python train.py --n_experts=48 --routed_scale=2.0 --router_bias=true --head_dim=128 --beta1=0.95 --decay_shape="linear" --batch_tokens=65536
Below are experts of layer 5 (counted from 0) of a mixture-of-experts language model. Rows are named up (a neuron's input weights, with its number) and show model dimensions 0-255. Each number is 128 + 24 x the weight over its row's rms, rounded and kept within 0 to 255. Numbers have three digits each.
Before each expert's rows: a language model's description of what the expert responds to. This comes from a sample of Wikipedia text that the model never trained on.

# expert 21
What it handles: Main verbs and verb endings in narrative prose, such as avoided, became, began, played, has, and prepositions like with and about.
up0:150159167139150141174086115122129149143124122155131120149112120099156075168138147147142113173102155134089145099107101130116077084118161176142104137140150146140175112091096074139121163085105155150116109121174139149099157162123113138146166170176119153113110125123163115111151131117104157116120107146102136094120117148077144090095185145126163159117124130136101100152131171151095147089114121115131117103073154133117087121162132121136110126148101110155102177151149124137096125148161099159127163091132106153122125092112131153131181115129114133183120131129104108171116111170095151133138113119147097130144123131131133132133101151131135106093146104124152131143126138133105131119089101166169117144152137131113121133121144114136114156114150097105149127112129147130177138152107130
up1:152112135130137155116117104096121147160113123119171092113150091121124166137169166142158128110122168125125102136172161115113160162156143142130101130081155109105106146155161133105133163121126135142149089178125122128123053147130126102142134159150155137121142162136148142114102144146125147131159177124125143132072151155122118160099101114103122118139129120124150108116166093117113144161097177165113128139120116149091081148083128138138096117101160141134108129158134102121129085108104097086110117128112155124123115111140124139128078142138126128122083145140153147148083142118112140153119136145123081111142098152128135082137123123113149196163135111176103165123127078126158151086088139140100129155166131133158085101107115134114123155170156124092136110120150132143141087126166105

# expert 1
What it handles: Unit and measure tokens such as %, km, kg, °, million, plus football and TV-network names like ESPN in sports tables.
up0:116099110135121102121106131144127127133154111113134179094180135095132092197125124118135116128112131104147161097117095126070125131131111157093085120141141155098154094137145100122110120157141138104106164146152140145161140136143131135126161129100203136147141120120110125131132122172114134119089115132136156126147115130105122126096157129110114134142134125135144125120138165101138131087084152159077108100119084129132115161115107123054164151107174135103187143126142144121146117130134148116114136146165197149141145171137144128131102164117158131099082139107122115187145128126113112132086123119125116151123151113151081113129151155160168121103149133143099130125077138140141122181147125114120163149095145124091089148116155125119086181121124118134104133138113164092118140146118097
up1:151143111154113113141147084154187120124118103114135135125161140102138142108133124127120078069122145111137095146136123089087124095110097117135115142081145113153160135135086122132143136129108104143144140150080112172126155140160119093102108113103127138122103098121093116095105132115131115144110050133139166101123119158124151146112117160181141139131084117099125112159136176146139142118117164128102150126135136134134157178117157151135181127116163152152127107115119122158131100132133144134152151108136115080151111123117110102146104149091135110101129174152106131088147174111129118161124119106172084130142126115136133150153114094124129134172129143122135117091153151147149163111132117110151078073100159119117109150135135148098125115130114126143106146177145127123110206172175109

# expert 37
What it handles: The word first, as in first lady or first president, plus capitalized name starts like U, Al, Ab, and months.
up0:141111165144141146127089095125124130152140116131116134167113136119136155132144139134070132136119141114119115127131150102140078129116118097108116142090129134138144084095126127095160134188123175139149128127096140148157113105146147138131104140178145178160129134156084165126138096116157156140125118124122151163155142114100083111119158156126154155120133123114153078141137147128110154145124112087105142100102145139104115106166145153124115114145134126125158107174118173103055142113130118100127123088109149122125108140117088113123122111140119146111084123159125112154159086111128185146099100087100105083101108112123125165090136136130168144108137130151112110115157132088195109101129123190157175157171162115098132136126149115095111159119111125118135150124128139121158126110073155
up1:143143165108127128107106171142095143145144108117119106165116138121140178144123144136110111159086128083100126126103126116085112133123167135113089165115138141152119098125184115125091132144114119156116147137162118127135157081166128151102148198142140116106137118161158186140201107062170126166120134115099155155106151119085134138139155144126129161114108128121123155173114124114118114122141124109134132111158094106132098115156149133109170169088109169163163090125146113102162097081135152115134151078110154163137120187163133110157144136131098117107145118154150134121124122130128136160127112094127139131132116115170117144098106126123095135143128135155115110086144084129102117128126118127114117141129131124128155124070137147103135110150095103134123119144146112117115147122053138

# expert 42
What it handles: Nouns and noun-forming suffixes closing a noun phrase, such as -ation, -age, -ity, -ers, season, years, culture, date.
up0:131127171055118133087119160111134087101137141121091122139116152122149146118108147128120127113131149110115131138157164125139110123149120144170085104165142109199177151105156159115152122128132127148106136131125083112135150162064159102139143111149093140129146174154133132155130163171100093181185105133132160163119143165124147157129139133128117114099158128136138130118136091118099127164129133132106118148119134163085150117129188100093104126126129144165128169145118121112099139134128143137129131139135161161121088071075135116146146118131106158162136134144118119151120125131132127129138122178121114130127122129131125126118106151185095125139133102135121101128136166114119115071087077138126104155131106098122177130100132104156130148111171125072159094121112153149137103154114133
up1:124140157111143136139121133084191138143108154116121136120118108138113147097169110112153133129092143118128083147117102139114157093089140135122147094149156146147121137134093169111114140097139126132123145143175112114168133143177107166170117134167113128140169121114142149154136123173122120139063118113102118170106137101128122121127113142122147158128112155112102101100123125164148108103114107087130128086111125126151153076129135135059109113116117125115156111090103121136138181107128126134150109135111102126126118135108112110145124100099168086111179120127131159133158122098092123110086114140126169122160141077091159100151127112117110131162098130126142127101086099163115160062154115186114122150079127143107086130136131161116109132082136098094115124149147123108139089137098149

# expert 33
What it handles: Single digits and small numbers in tables, lists, dates and scores, such as 5 in November 5, 4/5, 1st place.
up0:145156090150146142085076125152140153117138130148124150161082100090114123110104165169128096150137153106159105094141126134084167151121099155124137127143165150162144114086104134139118143114117133175172129128116104134125138131140139136137167118134127136121161108123143139102125162128116112142113112150161104092116132093122152126086170146130120128145131108145124111144087151106113126136158123120149153125141145138116146130137171137159105155110138087111086134089160097098129112114149092094105145121161152117106097129133123102083128101165083159156134083146191167129139122128124120086131113096094100138138106109140123147187078102162131141106114128147123164082113088109133134160133142166124117137094198142180159127109134133126134120166122083090158129125122133138141150087112109
up1:107139163114135160126112098136151150100159133112123083089134148149083140090107126096117130182119164083129126137172081092123162130140131112106157142129103076130117120105100151153111167146143088180109108105115134172135141157148168128158138156150145121139095132123152094134147108152135142127059124123140097115129124117129107113112129122131116136134122126101119117147078130100137146067130129192113147123118197131107160114130118117176110135071149110117114121134129129104139113137179128125135173077148144156187104109148112137110146101114164136122120115172137144158142121092132111121094128118117171131086103109152117133137120143168092113148149139149126121130118150126137119122113116119113086123142173089106114111112121120087120123131141173094157166116145119128117137108156171

# expert 29
What it handles: Opening pieces of words and names such as Ar, Al, Ch, Sh, Mar, El, as in armadillo, arteries, Arvinger.
up0:148160054115125153146147119154144151149159153141150129130104113124130119158141091113137130154130125154135115128142100124092123102151148157073121132122118129117124136135113122137132173098159119168110143118095150107096120138134162101135089169130104128127169096087102141143116133168096178143167134149079060116137171117099114132149140144089161107120122131173180119142127129150114097105143123149145162115134124128114090121140117169113108145127142111135118135077131127120140153170082119131125129115134088127154130135138129133119178128092145127087138189136110068146131137162100103115147126142099130134161106125148136136095110103146134115149149147142118105097126126075150137153138127143189132183110140149134125107099123122145112157094170178112147122150178159136123095124166117
up1:192123087149137175160112098121151122098134124114094114105128124160096182122143151144117130121083176129107085109107112144125085109158138136123087113137141108147122126146150166160127152072137101169135122101107110153128093149149175119144119110098160149147135109087173109157120176102140133098116112137141115107110116133119121116131107100143084134143127120164119098135178127123140147135108136102158155140045148152127143125132110139149110153100157126131130086147111146161106122095148149143128100112114122133175136116158134101112111117103126127153090165100089101164132185119119089124087122194109101167154116093177093133117122117120154127156114134140107117144105125128165141156124119128144144116139165130115134156126142136168086135138140119173130125105125143136118148118122162

# expert 9
What it handles: Word pieces and capitalized words inside proper names and titles, such as Building, Valley, Stargate, Slowpoke, plus born and months.
up0:141104129117098128150105126125108150137146127126119138116111100136130136150127127140132115116126094075127108081119105113134170114112102155131172080131127132122188090114124142102121189144142116140164149090105170130105130160144142129139126167146145148156146115111081124141138083142127093123123122152107163135094149123147144105083137090149133172175112153106117150134136143158130121114116157117138125104129079107149125123123123163098127130103122097127081151088137147096127139111147110126127103131110191166132072092142099104118142140146145123163115145171139119100141199141172146150111096119131082127119096120146135124111091156109136108086143183124100134113129138095155125146127133128181116136111139136125148149070163107122111130161169127130089126135140113096101132142156065
up1:168130152201110093094116137094161114094131102133128149110114127107133104154091126160125129146105153131106155108126138149086140108090136147138105140146098157153152109102117129086158159107138122118142158103134087145100155140133170108103138128142135122161106123092140123098131118153126126146120097113093122149103176133125119082153195122159109112105120124138109092130137130134115185120095163118145145178125132146120138111134159119131131122115105116123112106155158122146102174127187165148153098119135131106124144108171138135128172109165114154142117120162136084102074144158156136103175139154101138140115156108118112138104131072144147101121122102132132121093129144117141067112116113156101125102116141088070122113103160110169119107130140130106147122092135140097087097165132147

# expert 5
What it handles: Commas, closing parentheses, semicolons, quotes and the conjunctions and, or, but that end a phrase within a list or clause.
up0:145124115126138136155114151157103152095119140114117154098119128115139129152108123150115099155122076103118107124097115120122151128107132098121149183068126167131112114149096114129167068134164132160102164110121128113145159079108081142088165127173117104144127110112111111083125097127151141108148089131098148162111115126132136152139173149072182111135136131110130127123107147135143127141135101140141157126119126132127123125153106108117155121162109097135121141102115134136092132176156148142107131114128101112185132150108140110135130132126143150109107112124108103154156170141130129152184124158146146109125074136146138167156084161154112107152127132091139057119121087092160122132160128180148117165123151131132117158163114177136150161156106114150091167165163148155125151127141150
up1:135070135142123123118133118140142146147102104196145124163105104132116106155123105134125120171106141122162153148139126146108141142097137167106171132119099162098095112127119097070102153126111107119143178141117103137081151118142143090141118176137134137114142135132122138130112101139107125146109111136167122135121153098163088096120132104103143128137151157162133105098164150147121135130139156135135105162136108081159141103098168111129125160124109149090122121115125141133153139107133151132121163169116127167087133138149066079121143129160128127118143129128146137142084147133186132087097147068117149123124143162132106152111133118104142179113111096108114132147096160152131119161163128084122163150142114135098074186106098124149124098150149122167147118151119067132168117116134137

# expert 25
What it handles: Middle syllables of longer common words split into pieces, such as treas-urer, monop-oly, interven-ed, tour-ists, suprem-acist.
up0:155111147111140125148130119126157143109177129163108107193133118109148140153144119149133154108118144101136124145149123087171129080089083127158101147154120107141166129130098114103153121102088097142116120128127105103114118138160112122110142159150133147131109116141108150101123122089140137109140126100059163122088094143115127135110131133124138118123108113166134115081117177139137110113157165138133105151090153120121120131141138102102126149149088111123134139110166122160139121105138159166118171134132137124121090151175127137140140127127141152142090151139131170058121178158068109093101147176139111133127130147127099114152098128127100123141092127155148131117158113096184121087138164118122117117157155140121151124159124108121170126132136098040128154148157130119179112090139138
up1:141178136112127158155139108129123116122183156123122113119126121151145141128151089089133095136157148118099099163160115113103127142174154158097106091186122151107110089148160123128133145153123116127133154123120098123057163102163139119154165130113148168123131125121169115137117142157119137132128125188135195162123140140151137124086136159134099174109145130173140093141119135121143099129139176140128093089134094149121132141122130135115100089122139123126110131142147091121112096135135123116085167110171108143157093112132081152117115160110137122119127132119139168133184118114105153091126107130125148105141178130140117126131103142147108153152128152125160074143110170078148139107114149122134125123114164110075114107149147115135133143150099162110125108112153116141121147120149047

# expert 7
What it handles: Past participles and verb endings after was/is/were/been, often before in/by/to, e.g. wrecked, released, known, used, located, born.
up0:079087147113160129115126149117124119136141137111164121080085123170157109150130132171124139139135131105110134131150157148103111103182091169131123180110119129150153145141164155133176144173106123061124107121127086130122166102114087136138164127163112105142134113123120168113143094112085129137114083156180195164129150158117127108123116099087160124110088140112120167142115156102175083129131106095140110100141142143115105135155152104125162111115117073129080076174150104124136115128140120085146118142114128137132132143117122086109136130144149105138125122088148110149142120118126187103125096142114100133170141131124145137101169116142110113135178120136135149128130106117128129161127117146101173120072123139155106131109134132132111132120124116090148125123135105121089135145128109
up1:145105125177142108110167126107128154141142138137132136089112128124127112098166098136116133087134132145151111143115150105127121154142090061107146139108115149087126108142070157125143114138112165159154139128134129127122132153124135120138141108138169131143109147142164078124117059121170091161103113118107133106125111137169144101144128119109183109145119122128139134129109111135108141136164169123138123103155096124204121110185134110119141160148122126104161124113157125161110130120134134151142120122147147136119138146110112157125163143104090148145126120147150179158146197065119095132105151109144160107107111155105107166095110109135143151133120129124156134078154097136089102124151172182101154178122121123135111107160161141135142112156125066108135156128127125139157142115121173

# expert 34
What it handles: Full stops ending sentences or following initials and numbers, such as H. Chapman, 1.76; also blank table cells and semicolons.
up0:143115142135152107101118147184123135120123132109144080144121122089165164106143118109118109159118168070080113134118123111137134128061130136164141140136156148092085138133056149134144096131115142182126149175153141116132146154140132105110130107109131132135128131129092141110123126146135135126126090111084145156101105148123148117163157126092125120141145148101122128107133156110120108095135123112152106158100125105120098136133102108152099144098105123127099086148127166158153133118141119214125127125128104125149116107144119108130088150104140169134150132091113131118111120076100103129112129102150107146110115151121162148126159156136114068104136113129130068070157137113149172088139120145132118140118133136101142127123136093098088160122153171098084152152126147105186101116125116
up1:092126138094139147104141112111156134123142124158125110149129107140123166120127088133145127135110186137104127132164129086158123083142120124174122133151102141126217110145094139102105164105125114171111122108150110122116119094091127139148142101134130126123132139130159090089104133152119111088121131138107142155115144125097134116144145126087170143150161147086190163141119116170130079100143133120117145079178112107139115174132082134126165086092147126164119086112089114158104155145123121167113145100150142144112112099155110117154108110173080140120178131111132115124109077122117088114128149111123149118154129119110143167135101139135088123170099162152141142135128106111142172126116140183133147141105111111102121110126098172111122129148146115134117129155115138092151134089142132

# expert 6
What it handles: Digit tokens in numeric data, mostly table cells, vote counts, coordinates, times and years, such as 45°32′, 2:13.831, 1853.
up0:142149141147103119130144164116132127100147108089172124156159119126131126139103125091101112187133099155123090115138134108116138093146152114145155127126123145110126130145151148167113131161109132140117180120164123149139169146140112119098138167159131135136128121132154114103139113098146127114143060140136145102160119112130117125122076155140126114189130132130096131124209096153127176147136117124068153161094155097122106152188100100118093123147137168064138115137113122144121120109144117119142190119130110072098111092153133122108123134189123182135130182107131120130146114129174149176087145178164132115128098150148146149140093101101161133128136127127113121128151137143122125150149114127155104109135129134130111152069145108138120132124088129115137106106122151104133123121117117
up1:120126102191136158136115116170155110101148130142097125150140120131099169120120119110143154137128107092132155185079131173094128102112157096102126136097155177142136146156160154121134092130156107119098132134109111127096144103124080156121131198118114117138159107152123100124110127125125118118140109144128139119131079098080143133169145133113124176120134178095137132112125088117076130125126116106165141140134132161084129091115110143125109130086134064163142134163114124145082123137152142164143096103152128116136078130130153114129174112104145132130135124134130171154090154117148145145136160127115090114153126142130138154122132153115136111106147112093122123130128119126157136117143095128156140132128086112114111176150146103177096094089113137155145119132159127107112133081097196

# expert 46
What it handles: Spaced pipe separators between table cells, especially after empty or numeric cells in stats, election and filmography tables, plus semicolons.
up0:109131109111136059122110132123143115079187143144067147132144141095157121177157135155137087155140155135095110131084103136132120139129112133159088117120133151119111052177131111111140068107143086112144087117099115106119119090165172137131092200101133151111149131124091142154076145123124128161112089132140148151105133130114075120105126121135156158142135148117145132135153145116125159113144158114096111167145106133138134116140115112105141136133137083159130152129123139112147125131127131115118133133145127166119130148128170115160153177115098111113130119101144126128107104148170128123157125116122139136136105119110083107072177115126148094140145111184105128119123121144131099121193135084149155117134117127096108150107170134130129112128128116148112119166151143116162090122144135
up1:165126103191121161222076121138169126139107164137113126152144091135169151139119100136089075075117212161149136120127130109160115122103132094094158148133075089080147101170095119116153108170133122123097122162111116144139112132071101146167150156134115151102095136159136111153163134140111115099146133125154132117159132092155085099144132123130141128167110136159130123123165128128128132162105162118136111107156123129115130144131125123121149110171152133122116157107104125103118102111123131121121118148120102129138098139126141144126147154138139104108144151127172135122077147122136132125133139136100109120101134148140163139160128155115156127149138114121159125113136133098133140133135122128170128179106151114072093119080110122138079106120115133157147104169111135097145139151120126

# expert 41
What it handles: Single consonant letters and short pieces starting rare or foreign words and names, such as Prof, Germar, Vitesse, trolleybuses.
up0:130090118097119150118101089095174134096108117080150146097157180116077102102131107134124113152112124147163112131079110127106169123139120127150138096158134144154144142103142113145138113109144111142137120139126097127168102143129135150132118134141125162121125135121139127179086143092130157163108141129178135153091127161111129158124151114121126147136115145112161079147143142106133128162176166166120134110117110118147170097115124141126135160117121100097208097158147086138145107140152105161143162125161139127147154149097146135097125140075172141171135088109101171127125118106150164131163117099153127133149154102123118107114138100133133144135098125163117109063101142151111110118112126187143126166086122131094171152120134175136121094139116087128124094132124123121150117122100110
up1:142155122156128149129182146111142098103111124156078080123170156108137109163120097104104087144157105110101101135148125175155105118125128125165167066131092113136161099148097173131148113133136141125089123132119117166142104141154135146099159125114113113116148155144121108101105186113117140131116102149092181120122089068108079160149151149140147097131119135089146119088112115108119131146111132102121068123127093116136124119174134138117136105096123115139129135140155094141123131117147127116146068121169119182142126093125112091127166132135105131121122116102097183131131124142138133163116140142101139131121188125137166143108142108127098122138124124190090111110101161120140139133096124126068117101142120128113136136136143092136126161101138087090125100130120115151150129110159117

# expert 18
What it handles: Mixed word starts and common nouns or adjectives in running prose, notably public, government, House, orders, poor, founder.
up0:078103163123143150111116148095183109112132070142122112147131100113147150157160146137144150117081136109092153146107123150113071108118155127095169121118150136096151096125145129098141141109164151147140170131113067095129082080147086145104117159141143053121142140112092127160133146141143124123088126115137114143098139125149080082102149105132160157123134127108134124136124101150123127084153154078114157092089161122110141106149142118125103148119099098126130114128136117137119129100171138117149100136138148114158104134125125095144091130137150160112106148150157152125100111149091142127163172140110134131128145094160142152164121143130113083144168121108141136087055161124114133117131143121117150111106163147149155138112168140140135127103129087110113130113148109149101152092127152
up1:111120119143136133105170108151167116162125143100124154110124153123159138193105177138124097121163136168133185174122126116132167122110107114116115118124148114127120128141121145099151143165096133145149090088127072086087139130125118155111118155138132122137124110154129159117110144127117130143131160112084129124114128139119152157124136093124101132156143148124109122117144134130143116085162130160120114125102178126155162125151116121111107093081158125149132126089147138091127147165122100155140109122136148146113083126142121119150148108146146115106129120119109206162125134123112166165152135107102105077133135053159158121114123165100126137149137126123133096138079133161136138084141157105095190110108128128104137138067151105147133108126094204143142142143131100151111101160124142

# expert 13
What it handles: Field labels and headers in infoboxes and tables, such as Location, Votes, Candidate, Career titles, Date of birth, Kingdom.
up0:146137188161091143124084135111108149137150139175186148109118135136146135134105069105115131126130110061100140119128153102149136104101121077121190169111130121132147096137121116098147157137076118117145121108120123124141119126154139114087124178144116116147129069123180120130122117148119132159124108140092134117128113084111134125097130110065171124112115143115146120148173117100095120126120104135133125113158144146141095140148137151092101125118141111133147117122128129085141148087117127127108088135139134125143148115190141123151073145109116167155100101133135108153114106116142172162139146090099108157122156141120147120121090119137120155109055128157142125111168138132138119141131082117122116076168105114161147132160139148115107134127141089133153127122114114109149172143094098
up1:085079163144111106144099119145163067117147116123116110144163118138160154093094112085107124098139114128130142150133099110106137120145119125117080100135109108138075104145145113132106079156135106118087099127124099109116113107146121135106162148131134100138134126146100128131094136126150136121127124151085107115119109144109150094110150162112128113118164155103124158136108157133200089135143118137138112120109121190152085102130126090079112129132138147157159119121108096092138116131163130096130089158123131147129154141126134107138102142140123099195113121132067139085158144155114121101114090153118142116165130127099133131120095127121121103176105104106120168155170097104164137107158061123073100179142124141131134133133136146152143143123129162152101178142133142145121137146138118

# expert 24
What it handles: Colons after field labels in infobox lists (Date:, Inversions:), section heading marks ==, ===, and separators like pipes, dashes, quotes.
up0:079100163103110148132131094157147128103133118139140108157133130131136133128133115128098124142158154124165174133154142153166073069094126093152101136089117108111139126139097155159176126098122103161137141091095135135122138080130126145125144109146136134110111152102096125137100171109160100100130120152171105149133155139173111098125169145113112114132161125077097106126146151080165137120159089118134122077113137153128119124130173154151136126122128161118106116092149147129132135132120126149095131073104164102106081136149101130131133130104129108125151126117116139097129096105110085125161131160139130137089146114086161131136118132162126114172153123162171149109123106129126132092111134111098107106131141120135173118161154171107083139176070102174133169145140147091109135133130113
up1:123136128107130167158121186085119122127116151170150124117147158147113121149117161131113116129132142138129145153140090141131115096150129140094129085127130136122128102133088113110143134133161138125121127117135083132153124137153079132137080155143121133158161134110126201114119091133081135108118077154081139148103091152165122140119178116184179118173098146125129135109095129116101117114108143084168124125094150138169116110134137132112137130129088130125174107121112137142088108189139143126084107109155147127152143132122121135167137134135120142137133129154119123118149121151109119114071134133122088118120129136164077086120152136138120124192117120134121120106101139071134147093151120127123129152125165139120122139122181165137125142085141173078140076112104138164124114117156080